From a checkpoint of a small mixture-of-experts model trained on Wikipedia.
Size: 13 layers, vocabulary 8192.
Training: a variant of SOAP for the experts, 696M tokens.
Below are experts of layer 2 (counted from 0) of a mixture-of-experts language model. Rows are named router (the router's row for the expert), up (a neuron's input weights, with its number) and show model dimensions 560-639. Each number is 50 + 10 x the weight over its row's rms, rounded and kept within 0 to 99.
After each expert's rows: "mostly gets" lists some tokens that are sent to it at least half of the time. This comes from a sample of Wikipedia text that the model never trained on.

# expert 56
router:67 59 51 54 41 37 66 66 38 52 40 44 67 54 69 44 34 35 77 44 35 44 35 39 50 53 53 47 56 66 33 55 42 54 47 43 50 50 56 48 46 53 45 43 52 65 58 58 40 53 34 44 64 45 62 44 63 57 49 46 52 31 44 50 33 31 51 53 48 37 57 47 52 41 45 60 31 60 42 46
up0:56 47 40 60 47 44 40 63 64 35 42 29 56 48 67 30 39 66 51 51 68 49 53 56 39 61 38 55 55 57 51 56 43 48 42 17 44 45 55 56 52 66 34 47 35 80 56 55 54 30 48 24 48 56 60 44 53 62 51 49 66 30 49 36 53 52 55 43 64 63 56 48 38 56 36 38 34 44 37 50
mostly gets: "t", " close", " Ret", "aged", " well", " friend"

# expert 62
router:39 50 45 47 48 54 43 48 44 37 50 55 53 41 41 56 53 55 42 40 59 48 59 63 34 39 57 44 60 57 55 50 63 67 43 43 64 60 38 56 60 51 34 66 51 58 44 36 32 40 38 30 59 57 51 37 53 48 38 38 50 53 57 54 61 60 66 49 43 46 49 47 41 52 61 61 53 51 48 42
up0:58 57 41 41 21 46 41 36 55 56 61 44 45 60 57 57 61 46 63 48 64 35 57 59 57 51 40 70 46 38 69 47 47 60 41 35 34 40 47 56 44 69 55 47 59 47 35 60 55 37 62 49 59 67 35 65 56 37 52 42 61 43 48 64 63 36 37 56 65 54 45 60 30 35 49 35 49 38 49 54
mostly gets: " |", " August", " November", " December", " July", " March"

# expert 58
router:41 42 30 61 37 54 46 47 30 40 53 62 61 55 43 47 49 44 57 40 49 34 53 40 48 53 49 50 68 45 53 54 48 39 42 48 61 54 42 38 50 72 52 45 66 41 58 73 56 45 58 64 54 58 63 50 56 48 45 58 54 41 44 52 41 45 59 56 68 44 37 56 56 60 56 65 56 55 36 42
up0:40 50 45 47 60 57 47 51 46 46 53 61 47 56 41 45 55 40 66 42 50 49 52 59 42 45 58 60 51 58 36 53 60 32 54 60 58 49 47 50 52 45 47 62 61 64 53 49 24 51 19 57 73 69 49 53 37 40 60 46 42 63 53 25 36 51 50 38 57 48 45 57 51 71 46 45 60 65 30 37
mostly gets: " by", " is", "\n\n", " are", " ·", " JPL"

# expert 14
router:50 57 56 60 53 46 44 49 67 36 34 51 34 52 59 43 43 44 45 53 48 60 64 47 45 48 74 56 50 50 52 30 54 31 66 38 33 36 66 59 57 53 51 54 72 47 42 46 43 62 71 45 41 50 32 55 49 43 46 46 62 55 55 54 51 49 51 69 53 59 50 47 49 56 43 63 46 71 64 60
up0:54 69 55 54 30 71 52 46 28 64 28 56 70 59 62 62 39 51 52 50 43 66 56 44 42 53 53 33 39 55 42 50 62 40 55 42 40 62 29 55 50 43 68 40 59 50 43 45 63 52 51 45 42 49 58 47 48 57 46 55 52 48 52 49 45 44 27 50 55 39 57 49 60 69 68 51 51 61 50 55
mostly gets: ",", ";", ":", " while", " including", " both"

# expert 36
router:54 41 43 57 54 50 35 56 43 58 40 62 52 35 36 57 53 67 61 43 43 67 62 48 65 44 65 51 51 45 51 53 33 43 43 74 42 62 37 49 53 46 65 43 41 43 34 67 53 57 39 41 28 68 41 42 42 49 58 48 53 43 50 37 59 36 66 51 51 55 61 57 39 43 54 54 32 47 44 43
up0:58 51 52 55 53 46 47 56 64 38 48 60 49 48 49 40 48 37 44 55 47 54 65 32 33 36 49 53 50 40 46 37 55 30 38 62 47 45 60 47 59 34 48 38 57 41 46 62 49 31 47 51 48 34 24 49 63 69 51 56 53 54 53 53 53 61 30 67 37 67 59 62 54 41 51 39 53 54 51 51
mostly gets: "ness", "tor", " ad", "ree", "ift", " light"

# expert 57
router:42 43 70 35 60 60 47 47 64 59 40 67 51 58 37 56 48 48 59 39 45 56 40 41 47 58 58 49 50 49 55 51 48 67 27 28 48 51 54 62 41 36 49 21 73 62 58 42 56 48 62 42 43 44 64 44 57 56 52 50 41 62 40 41 57 47 57 48 58 52 58 61 43 41 56 62 42 50 36 49
up0:47 50 52 49 59 50 48 58 47 45 52 31 64 43 50 53 39 61 48 20 51 52 49 45 43 48 28 57 48 63 62 36 52 58 45 44 35 33 65 57 43 72 76 64 72 41 78 52 50 53 34 49 41 51 63 32 70 64 58 47 73 29 61 52 54 60 53 41 50 46 54 59 43 40 40 47 21 64 45 58
mostly gets: " for", " at", " At", " For", "At", "For"

# expert 22
router:48 50 35 56 47 52 72 41 61 53 39 55 61 53 58 45 51 28 50 48 45 55 63 31 51 53 40 53 61 39 54 55 70 51 53 37 60 45 64 62 52 58 33 53 46 49 42 32 45 44 55 43 57 52 49 53 52 43 33 35 46 46 50 44 69 68 58 19 43 29 51 39 55 69 34 41 40 40 49 69
up0:39 60 60 46 79 59 51 47 71 44 30 53 53 55 38 48 54 48 52 45 42 54 57 36 50 47 53 40 73 53 41 70 52 47 53 54 54 30 48 55 48 47 51 43 51 54 56 42 54 46 43 54 53 43 57 47 49 56 70 60 54 34 57 40 62 48 56 44 56 45 31 52 59 52 51 47 48 54 63 54
mostly gets: "\n\n", "\n", " However", " Succeeded", "y", " While"

# expert 35
router:39 45 65 54 44 49 38 56 50 49 59 55 59 51 50 52 48 43 33 69 43 50 63 49 48 37 60 51 36 43 50 38 58 53 51 65 55 69 56 54 33 28 55 30 56 45 58 43 60 35 53 64 50 65 63 43 49 57 35 43 36 43 54 53 44 52 60 48 63 44 53 67 59 41 44 56 33 34 44 43
up0:56 40 57 55 52 38 50 53 49 49 71 62 54 41 36 56 51 40 51 53 30 53 48 34 59 54 52 44 46 53 50 43 67 52 57 45 64 70 64 39 50 44 57 55 34 48 63 50 39 61 57 39 50 63 40 57 30 70 34 47 33 45 50 59 43 41 56 50 58 53 45 41 53 76 51 37 35 60 54 57
mostly gets: "-", "–", " -", " death", "  ", "−"